config = dict(
    moe_layers=[2, 3, 4, 5, 6, 7, 8, 9, 10, 11, 12, 13],
    lr_router=0.000676,
    norm='rmsnorm',
    rope_base=10000.0,
    attn_scale=0.125,
    init_std_down=0.00282,
    lr_mult_up=0.917,
    warmup_steps=247,
    train_tokens=629100000,
)
Below are experts of layer 4 (counted from 0) of a mixture-of-experts language model. Rows are named down (a neuron's output weights, with its number) and show model dimensions 128-255. Each number is 128 + 24 x the weight over its row's rms, rounded and kept within 0 to 255. Numbers have three digits each.
Before each expert's rows: a language model's description of what the expert responds to. This comes from a sample of Wikipedia text that the model never trained on.

# expert 12
What it handles: Nouns after possessives
down0:109155161116102169100106133123138107109145093176142159108121136137135106146108131128141167125167119090125162176139119121089155127148114079157127103085148153092107112151105144122168155135131138129099092107104092166160159112112155136132098131101167132119136180130084150115150093082145168113124099110133134090157133161105150124143150130123121145086141112145122097107121170074120134110082
down1:147141139152101117148094111121143122130102144083138139150176136143098090120082071115094129125158104123136126118134117129143145160139161117109100097095116113162106179140121082106154134159104108147132112107138099095134096120155130132087106129146154102126097129163119129140121120115125173134142108112122120101146158115159114145140141136178141158121125143119116158137152111115158103077123
down2:104140133161101147101115111117131100148150087089090103159188166116137133117128123133079158119140124118151155140164119148174136153157148102171139115114139143143118164084129156142160100132122128159105153135111165121145095128146134167184167068112099138163071093154140157097156121111147121127159101109112132118156132117183093174114142184147077078150177156137148137123099122135152165111089
down3:121110162142208112136118111123121093138102152115085148070120113153118121114171170103132119102122150166098149098147150127125157115125129116117124079115122096119148143123138115112112126164124123094134116115108090087084122151151144108110113119072111124123133133141138115142119158125138112185118142173105129156085109134137144105117125156117142123156111089135152134144104140161142120173150
down4:111140114121175118175113135110192080138150148081086159128075156136126128100145108141176144119091141140117125109141148149125151112119157140122098110097119120123144074124100150122100129130138157129095102156141128100088127148136100143106111139120162154137105117180119080147071148140128113149106127149130131102127103115127118098147062153132162079143161158096155172149142105091125116113109

# expert 10
What it handles: Quantifiers, of, table numbers
down0:125132085131126130104086098127108160101120112106141139054118112124141130159121147113141115096127125056183109097056143137176143143097123155119129121100132103123147132134113132158113110102128102092091136091100129096134125128091182127124095130143146147085108125132116111156139071083080137140131171124094154124149124104164146136120117087091134110085142093153165121117151161106135131083115
down1:130153116081126122164133147159089133134138142138128145133102119150114147137142138131112113134123128150089144128115122146154100091125123188117144090142136139095196095113134140127165121128155187116144166113116125166121114188143078117132134069172138143158150083099154113140132118114116116178134155156086078122120173116113097130108103150119082138115135137141107131124093079109155155165138
down2:143115136144154133145125112170147110139162117162134128137159124149154146156112160207126122095089094102124164118108122166123137162115071120155149140151142131118135110129127122126125116168149120102143176122127141134106116146121159127161103117162104144088163127095161130147165083075154160135143137132148128134128083144139192165095122097142119086104102134141117127150162130139108141143098
down3:124094120090085160115127135132118144146130117084094159101102117166122113088104136082111118124113101128120074101140145098139152121113130105123089100150124114122170158132104101150114099124114170140140126097181105115135167128095139118141121144162127143135163184132118143104091157188112133073132125093134109106170114097122121153098147133137167127115120137109138121115102111121123126126106
down4:079099073106106158085123088096092088114109122104131102104099150115150117134131137163104132123141137111157147170122132091101117158130138083151126085143139101157123129125155107169150157161108151101164130099169151091129118114153080125130132166088094101157088145151127131142150178118147129131145134142126100132109107099136114131106144126114139136137129117109153133150147157121119114134118

# expert 1
What it handles: Causal and linking verbs
down0:142128136080106133172117084142108165140124146121109130121113180109111107110094142125145128080148158118152175168117132183122139101144123137114126119135136147142121112143138120137128103171088149128138167076126124121159121126101101142147127185136102105083136101119164144149146128177118130182093132162119137126125112118082138181121104184123127104097157123155126146168118115173138126094156
down1:134165133151108121154066125138132112181161130121162160158114102100122159148096116148181127164151113141089101096117129117117110142103146163138119138117159096177146151134072176140103136103103131132200157124111123136128087063140104117127134116155159111108085153098144109136099176182133126129171122165099145172134129142120152130151126122132144144107177155120090147136112120121112142132087
down2:125168162152119197134105119125166084121181154150134125132118090127148082110101163115105107122125134145116083102097117131115157094117151103122088132104099115095115160123160158139107185074129146141115124127149142171144173133113127113091146118148157120108142106127164100156158099126126104154165136127133134157133170131108091118144134138157161117106149131177124126158115080137160142130080
down3:124157070121111132155154141109108060079137104141131111153136105103143156134131104149138168106109114126134143122146136129112103123109133158164131156141111148123155107139106122119194134118146153148105137135094134162141121119134127106123139112151115126127147115117168179135135110149188148130120171133147128133099132114111106126143105153157123139119136151118105073115182130165124115137114
down4:141146119088131099125118116131115122134135115126123141132144139101145106139110134129172178123105104127142102142093145158128118115104092123172129136105123120168142126123088102111165135149173124154122105109123114150106117131112149133134134128114100157118146132144111150146132122160142113136131182132173142121070134148150146157096133115150109126099128115136134112130161121124125118131137

# expert 0
What it handles: Passive participles after be
down0:111142117120160166131082094162076135096137120133091102086169151159141095119097130125159115116146150115068117125156151128122118115166145134170107101143128145146116129096151105157103099166132088140089120101098148106133169107124170179122127114131117115091111178145086183121121130114128121101130108164141055145113112134136116149132159174107126096093116102155126143138127120146109144113156
down1:166125093098118130097125082100139139079111105122145167099091140118093164132123129160127110146142162138149121126132159141129156175108086123115113162166158127180155121106100123138113143088104132150132172123118068114079145113077123104122156162137103145182154146107091135111109121098140123160145111098115134103146122115107111114140143124121146169143151121153152187140111112134104110137124
down2:167128109086147127098148157061129127164119118197162180085126104154140153147095129160121139136111126131148134114177173082147097151115161146141152118140127128134104122161084117107116134161155113158124100132146119107154132114109141094105104143120112163207116136112142151116135124098129155124155202140156136104153158131116150099158154115092138170115128101155129110141125102134151124141148
down3:127132130127113142139081116156067165106162102095163108106152086144130119140135140155162124102132146142119120148104132140128112140161120114108113161109091097120158118109154101148110152086116144120127164148131160146124140138154127149144126168070176119127151142132134131091165130134143135142124113108128134096092167123185089134160137083087106113150165152125083144142110133107088114122119
down4:114149122109147096118117094195147070127117111113109120088128151109125137138130103103130159085139133101118140096125106139098180115159141115119149158144113099131152134099082099151115093117082113097113124126105136177091124160125114110074106115150120107133141107154149124119124114106143139148139124139082122125126138144143136148102197128130127075133170135090151099133091136130122103103098

# expert 9
What it handles: Word-final pieces
down0:149143163139127164103156108095109160103179104140124116108084129127095109129130116129154127130111128113171098138137133128131144150134148108112101101158152085135141085126136104161152122079145150168064151151089145116140169136137143119126130098120133111123122116129105186147135127106090082140134131135104116096116097137105120140134135127113114146102148167146107090144074145146124135094080
down1:125119164127180096110143125110111114079121125114174153137108119096127102102114128104129092152109137093145126145135118118164135141161135133139089150145086095146140133118132123163123115128142118111147142175092087121094167149134148124142132144163118125116074139099114096126104148145133114130120147109120165150118125116143122144134125137128124133143112130147131141145130123177115158112130
down2:138146141133146114124152162123175128115161167124121125127186130121136112099064160154119132104131116124118140140138105146154151164156137145142133145129081125144088142138106103114101114107149108156110148118162151165089162108144170160108115128119118119131181159195115157117087151116139131138140142126135149112141087163161146098091140113102131183125119121192075093139135118104113120133140
down3:152144142145166128146156183113146153139137163113104145119122113136132124113092121152185164155138137137110148140122134137158113164108134089157122107094103154059162112148184114142125117148102091136116140106109123126122116087128143138138132134114116133102143165165139068123170129115086123132118126111136112143098096121138150092080092142139114189133117154144161135096119104061154147142130
down4:151126108137108123122107129076137098091149118153157154130125138163161148133112149140115140087168123115143156113163118099114131150081128083114118152127155114138145144170150160134108127125112131119154141126136118094109142126137148142107094147155111077102147134122139154140053153129146145144176118142122140106155111076119094156137117094134133070126159150134140143128123137216167114113127

# expert 8
What it handles: Clause-ending commas, time nouns
down0:122120116151154124165186124142140138141127132146168127092104080126159115139114129153154122135130135160124137125161098137126126073119152116121137119129147123136132136129159093148145101135182108103082131112084092159124121106125122093148137101119138083158123137157127122168145096142128134120094181148140123157142122127131162150168114125145114142118169118128129118101115105107125134137085
down1:120141121140108093120166126140165186104133110082185118098110154120153094131133110144112136121135139099158133121131156172111145144072115105132139126138134151118127113099117137078167101119152178130125155125104140152149122093160117152135124109116105104115132132123117176158107126134142136135124136120116140140110134124114115100139140146177116119169129110135105133115114130113073133165084
down2:098162102115136160104101110144106125114147119154152148149150134153110070132099140134139139131148111145125133130151116109146137116166135102144142157108102092085115116108135106152094156117130134112149135123096138113089105117138125143110136139139105139137147123104137153118142156165104146127153120152157079120157180123124140160128102135103109105090151132129104135119136103113130168127123
down3:159143098125090131128101095102108084157158182083141143109103109154172156092101110119147108156132097144129140112106109116131147119107120156136122103164110125125105129124126110179098095128125119101122103129127122140097196151133113153127087145105106136164087066120121112150123116120143115140122185101102155133114120139155125112111143150150112134129109151132153131162134117151163126143110
down4:125094095131141124136152105153114142107098093108134109148144108131154115156081132112120106073137100098149164127113141134136104160114123122109124157130118177117099140101112115147119120124182124123116189136130083116156164104094133103158138132120130182087133075124087158123073098145096147139105154136142083153122156135145156120108152129118138153125110122160171149089120118121115125138115

# expert 4
What it handles: Infobox field punctuation
down0:129124128111127129114137145117107168164152164138143168115135098126147154105079153125137144148154136117097136122110111124137130106107139163130104124098115081168125172149106110135109116143119100128120103152113130136101143136142154145114144123121110151115122113151120131110127117116158146123082164151122167106135138143135145124112088151123074165122125123097082098139124118177122131148154
down1:065130139147110106104103129153151136126069137136139149142093103134178138112167097134096128114119107145120105135149122146100105154145135139106174127131139123144152131141097121132108133179137122133087156106119133123131120148117115165134110090139118099120154115144118120135123126119080153170100113140132162135131148132136136153148158114155152111152160138116167171108100130130094111118147
down2:169118134110144128109144116144108086083120148114151124116127132136129152091126112120128152150104094115150099128086115128139106147131079110117171136098129172172126091146189145136163112129165147161155113139106089150141126114179145115146125136134126113121167145143123087136150125126117139120128110137110107097132168150140097124140092124141114156175089125116149137116137134110082111104086
down3:152117128149109172098127153192113132135080107107132125076107127120120144116137110108128158135099110152130094177107157119177128157102126180144160106119126155134114129089137124121152156104148077142117118125129129123109139096132118141144094105102158164149140113146138093126124105120156141145119094117094135156137152165099147141154163110123149095136150122135196141168164092119091157161085
down4:149126101129122151110096130116120120096164103136124139174120150099146105092118166096130103153130136128119080137168170113143142128107063078102093135142120113129139097137165108189104094087148165190110126115121115144170123132165126148117114161096144149091097152154137135182149168113123172097137116128107112088101147096132092111129123125142100090110106159154135141127129119139100141119124

# expert 3
What it handles: Football career stats
down0:160161115100173165168147129112106139135132143112119149116133118138117162101071121089139153155108132144119180094152118141125116088166146158144137162072127150106118108146114111163145136162157102107105159154088121113161095134130154150178095102109124113134143095118148139081112112135157096101124135131207111083130134096158156167140140141133121104171143178162128127117099144109121113201132
down1:095123158119113133122099075146154115161124113096117121186148162129129109093095141105151098155152117157136120136116159085093078131151164129114138155134103124088123192134148108119106107161124142133124168138095125113133166161127107136159159160127140088109146133121158128101134159133161106119144151127129144107118127100124149132126144188121119121148155143192115099138164128111137120100122
down2:162072157128151175094126103121149140119070155125111158113150145126156137134171107123136159134125121126124124069131118158140154120132166136135144128134122104146149110133162158143135142092138154112105152117099183124144148142120153150137084126121112134135135190133148110116107076147156187134114094117100106116095089156150084106143149077144138093138136141109105154152115112144136113121133
down3:116128146136136091114109151127127161124146083130129118148120143102145109097108126159111122104095091101137111102175106114147128124137130166131121131182101084140171117136093134090082138158129136155161123127143127135129145122107135119156148151150132134113126128112153165137142129134151114148112130108122138116126107131096131134151182122136084121139125117071114136163163105089128105131152
down4:151099179133128104115129134121123129084129139142095127105142152128172101120129143106123091125146126107150115134137108130079113147106131080067078115115127147119137109152126172099139096115078140143157113100147135120102107071139088111126153121133148137102121124113102145153090143130139167132147087115107095106166181127137116168103117121101151127084151168103180092076102117123153092140104

# expert 2
What it handles: Election tables, counted ones
down0:089129132149151110136114141077155110118124133114164101109105161132157098136140143088192149152116100104132147136168088111098121180144114145098082100152122138147162081146139120154147109132149141106110144164133142080132196137156125134156183070113167207130115146147143152149156053111142138110089125163164122128075142108141152076132119120135135163116104120100082130128123120163153152131142
down1:103115138139140079135146125098139118161150083108175152084132160124136116146140106149158143123114118151155103148141114165110137147098176152106096131114118113121117160137152130131144110173139121142143150141136124112133142134134138144127151105127169091147132136110146205142111102083124141102174182118159128104140112070103133104141140106137109154106103116111145166158123119135111122121146
down2:071124120179126145127155145139139129069144142133116152123150112139122126120165149099117135176125099129107124167129127134162087148155117165120112107103145117152123120088115119109111093143125130105141130146120104111091141168175135119112156146119163125159139128144153153166134130159118137114111177096122135132088109108144100136121138135130127112134118120142103139155085145108133124155180
down3:138122136121122180145145158142127116094147133149117109116088143153114092110124106146142109145142131120138137162110102101147135119126122096126102161132130143120135096186117133146124110119121129085106107094077142134109150155105136177144130168137140139100189112130137120172111147159121146160117124177112121154136097139123168077113085145152088104155135106153105126168122139123169138116082
down4:148118156165166092102114108165147146175117154121086116143159077114131150163119164071186121116095153136118115109098131164104134113126123110150123133116111142125121127145137109094116146110069110168098139130127118112130091092144144150107086093103121098133115122104116150113123168097102077140102138133118155134124149120112130152076127109113147124127132116115140129084112111133108137126137

# expert 15
What it handles: Sentence-ending periods
down0:147140140124122122109145147148138107136091154107122171141127119104153135127158135094133147119130138119141133156138138135148128123120112136115135075126139123139138117153137169133105189094130113145116139114131112103127128122133125106113118135124112123125128118145116140101094126118115111139132132119132124120117148125097129144123114129136101122157117109168173165111139115136130152142120
down1:098116132109127126115151134139126149121138126122144130136133128139199123116131098148166180065131134156101095149112147090098105110113138105102114102096120117108112137179119105125186104114121140152115131128132143144142092106130116133140143085112119159159119149092156102114146123165108146091125162120149112120104133083095090093162144147133102142129154148185130163143119118151158145116153
down2:124114105112155134105098101181118162132135116114134129138131156170105126136093143148155145103142105107158146141132120146125122133111149143109117124170109118144113151125124110110150088134172122127128105140167093107126127154124189138113092126137147123124137079152122182098133109116105081158125143134092136160145096170093146161095118140132132092116104115143107109171098161166083107070120
down3:094143083111145141128119123159116141152127144195169138155133110132145132112102138146151128136118137146133171128136140148122130136106112136126159113126197161117163140116128151140163118154127103091132134151119077126147118155104137105152124108114150140136124098175091183143144072113103130144113136114103114086141148123088133164111109126101110098141104124107085123124151124125151100147118
down4:115150138137117111130134127123103139116132160118094121120161140115134134162130150139120118127113149109145123130149114117149145138141131154117128118132140107135119138126124134138098167115140116157144169124116130126136138157117129130114142137116128122125124122128118152118134116133156144113126131123105133126107120094104122102135130148152137131150136128158131138110136122110127136131125

# expert 7
What it handles: Line breaks, word middles
down0:121161125135137106086150106130119139116129116092150145128126149151116167167119141124130107128116107166142104143133122148089109123158116133127097129124108111173144113110120123119150123119145142109122187133136091169167139115162119155114094206139119106101110126114129144117095124137131161116138147116125067129086160127117108163146130193144109096133133128170089162119134129145142171130111
down1:139100117152094111131139134094125118128101131125101133152127061153136125156139136086155139166159124167102181175106107135111183115130118152130115105148156126138145151112112160104117189153136138137137065123097075131131113128106154122104100167166132141164153132106126091126096147135126135122115159139116139110135127156139148145112155148110128137094092145117114115130136080148092112108140
down2:124122125127138139154123176117133125110125125134154137197125120114083132136122146144159158112131136181143113134149131152127125127138116083154135096109181086157121108122153138098114136131159105152098151168104130087125128129103140102135093156145116104126141156112104138100107126136149112147111142136125148117129128171116093158150116141118102131113091108113081149129148161152175151124118
down3:136118135132094153120138119138096137084131113113091098124137119152180069142124116108080111119156118129125117212101154106118160166069134157129149149140107126068163153086162140136119112133133152130129125103127156107153154132105153114132125122113122151116177091146130120112165121106090097101139147153156157104142117091131106100126118131158084132119129129126117144121157119132146107143146
down4:110163155112124113080132111103163104163102114097182138137089070137098095136108139102096144129143132122157173169137152152154110123121119141088149152167110107120111158164139113129105128153118146098142147079094090102133106145103134120118135128112102105172107154127125115117133079115088099103140149124115097122119086103130152137112101188105091144142127117107129126124123152140123109151118

# expert 6
What it handles: Place names, months
down0:128130129136103161132138129135117091138112155101117114164118131160164115124108154107141127048141156144134124088121120130130131115132164093099137118101135144123137148116138114108132130126095159112135130102132109096139151141172141116139158132121154120115080126126130135136171165122123123138122133120127138117108116162112162116145075120114135103153127162129188143106117108145110122144118
down1:111134135133105149116153110115137125171139108110149136146122145120153114134156111157149133133059123102051152141103151131128164100127154159148132120153104123134128063111128092127144115105105119119125106137153111115117136127164144139127134088164122127136109144127137128141169148128117088150090165144128131168123112133144159146110123114111188113120105158124135169086098108150100134184135
down2:110157139158119157140140156167077131132130134183119139118126061138128161112112109131092145125119138172133148102175138133144139117122132129102109116145124102120072121116141089126168102137157153133129145174135140135093140108114180121131146141123122099137166122112164118138125134127182160148102138149149151110129152123131144136129149128142136157099123152145068109155157085183169110106112
down3:102126140147111078161128128097098116138103161172118124153125118137145096110119114142148096144100103165145116149103149113144116153109122150161191130157147133139155148142161159100142146105131111140125133138124136110114142161162136165130131144140153128163119155112121129131138129137158095134128165117155130154102144069146099145160140127107121186117145127120137134138093083190139100164142
down4:131169117094156178139117102118124099126134119118142118104134147158144134109139185123158113117141115087115117153135175147129145105111144126154143092164125113122151057154118124103129145133129135138100080129124128138177114125108121141102157136110123112075109157121113105127149165110117093137120112082106156098123139129160133144136119094085119147123082087156122140133123124146127114146093

# expert 11
What it handles: Table cell separators
down0:157138128124122169144153156110081101128099150140116133144131164179140130143129163113109114131126108062147125107133152169122156103115117128143124107068120154124152088133151116109097128141120082125125094144108122115190139112122125108141128144154156102127121144135115138139117098125101164133129153102116102126123159160147101154144137137126125138129137104130151099140154165117072100147127
down1:129160130122147130142149172129124098091124134142128105127111094104101133144133115095108122129111102154090121141133141120144136142115118138103157168137139137101126152150103146144105126125137164151140110157131172107097115069098147137118123110143072123144103134171127112132115203122140141152129166161133121126141151108114101135157138089137085179130117131108109147115114122131088140134122
down2:140143181115120134113151111133136169120111138095143135130138176156083135148133121153134138133098105101142147124142139152137130101083147137107125123125110131145129110155091120153102098142162102109140123158100126137144127122128142165118088124120148121154131125126133152108130123112081162104135126103145095122144159108089099150115153155127110136140100143119094101153135144122085075100130
down3:127122125111135168122115124120136129135127125125125132125159137134114126115120128133144129129113114137130123148121134128105140124128133138103135125120119131125126109126110118105106123130129130155133143138115131136144118138120139149133133114115098110119129136115125129130132113118142141142117143157124117113129144137114123151138125111136120126114122104127114104119124129118117122147137
down4:125127159149101145116132140131131135130115151141125169160140151106125140114162136144172141149107130138148107119172124105127157140097116148124147147106113152160135127094158101160082129177146111108136120105095115114173124099122195103113149146113153106142116116108136119172128153165132127096111142130128077157157149163120105135160113161153159159127159128122103079148169161148166113083123

# expert 14
What it handles: Quoted speech, song titles
down0:122155116136097173149152146159141133116176109158200151108126171146130086133136142125112104094141150094148113113168123091150133105139148106123149136146121133095123110109133097083115110145121144142102151161135174157145123106131108137115111102138166126139154158105121131161118091119127145120158121124127096149153117099094151140118092138154081081086151118139142134149137140104100122090150
down1:117058121123172128127107160148151140110118141122168119151163115124106142108102062172120132131175123090142112111112122127166125156113093129136121113119134159115136070098120112116137110168140127110117141104101122152135082135142128105094159108106132174143174122099138127155152131139151156075125170144170088075140129095140140129168083121151155156102124104161171116080108139105116135117181
down2:121101123083134215074115173117137072132144135130136170164163119161142142124092120121120145148161128125142148144199077127119099141119123143121118144152131162088173160139111132110142098116149124122102154131171118172094134126130132106147115084151140180142103136124152106171110138123101162157155118136103109112119121157154109145154131121146075168128108139129120128122103123195143128138120
down3:137134111122149136135121134143109150134153132145159133111136160120127121112101154165151103088137079074111113151107108099131090130110110105142162093118144136125150118129136117128111124114145131127123103127119175137129155102128108122151141111173171202153136134165137081144114117121165107139115151115113095096141101099139114186122098104133085112090094144128146080152120100107139160126110
down4:161119081101106143131142131134112132081110116155148133062096127110115091148106153130139100102130177114083132144123097161129121147147107128131104130128090165171071150147132149108101073119129136091083155093141103088121147118156145166163130153132114138153158113124098104120124150160119111146131126140059094127139112104109135127144148134144142087130094160081127130081118100121119168102156

# expert 13
What it handles: Groups of people
down0:143154117123123125144108132125125132115100117128100119073135111158133128155134106103140144146099173134124142124131165114124172094138114156113109120134116117139159181147107063116095060104107092141155074174147113161131168102117123133186102146094135094197128105108133139140104167155116142123116133141107141176109122123145161120159128138115147073165086117118140137104109128113095151121129
down1:172108163152131132143135153137066105130132110155167117169122146144112124122128166122083090136116102137093112133144123131151095114145131095103143102132131178128095128132087128119108126105125124120126133093149154094140149069141107087139079168142159117109097113161096165094129116133103154112137145139120108120092125156115158134132160114145142098108093125094099135125122137144157145129088
down2:108155135148156132103123168130123107165151108123162130111132129113167106128152164121171086141133144103162121127115118087112113154145126127108142137160115183105122144106118158139090116118153106132126100113134092131129117127154129139116165117107168120132141151121167133109115121130148119151160104093143140088091116150124147144119130172175162118160056109107157138162096129166100127151133
down3:105135098110117106144116145173118109133122118146160152104152121106149107189163120154115155151138125094124137122131155081112153119113112155108148136123105102123122155108106091130050035118139133142137113166138099109155117133123131120133147127109157078157126090118140139089135177142140121141130132123096127126138138124137142125122168145100147083148104116124146145127150099137145158104102
down4:158122121152080118132158099162125101114121143121180127145152124106103093132137099164119148084101180079147143106111102113108159148121120163099078124140082107175147127113131130099128087137124133149140134107139084105173178095111103135112151080092155089146151125135060093082134138112150118153106123112118151132173096125130136152111158121120142128096132126133143110187128147133158114111123

# expert 5
What it handles: Infobox field labels
down0:104094149133130119115111083103126067102144124112140142113129126117124124132154118149138096112124098115095114113133089177160147131174128117112083137117136119103151164163123158161110107104092141189158179140115116118147160119097122092131137139133124139133144112137140135141085111130148120138163079102152094116122108168114129189109119123116126113145097150132089088127143160141144079142105
down1:122153127119143135189114137092127094096139094108117097099108109125130069130110106128111120175174118144130107110185138141126108146156132131130120129137140150137108111134144123158157099085103132123189128151080113118159158100134119118114170102098122138110124183073134079099178124112094094130147127136156116132126109139169141130087112138131160091117111176102119120126138114084122124090112
down2:132168135126133140101115112146123114129077121154150124166192144117100131131155147099123114130106186174125153129093141097107123082144104142122113111099113149139124141123131158124106119085143134135118129095161128117150142143161126118080088131130140187120144116107082092098134130114112127131136102130130148149119147127153153149131159167120157132122121121113151156120131085145120173136120
down3:110130092153125123138122062145123116149120133080126157109125093123163073135145137149176118093135104103119097148126123168167095154172139128181132117163116097097135157139104145181132104189119090128164139146110093143104148099152134082117097142132124102136116107168138128131110088101155147158143153092121139127108131129122141158134080117106097054118101138135107076143118138172148089105117
down4:156134141147100129115107112163155113160115154148119171133137191139134110148107119111111104133110120136115149156101155128126163095123154129119152143176134094136126192103120123131107136142142132168156142125112129095147124199102125135127091145087121177163114096184100134104112142131154140172091097103121170116119135082111130124075128127150083151141109133134089126137145135114152123125118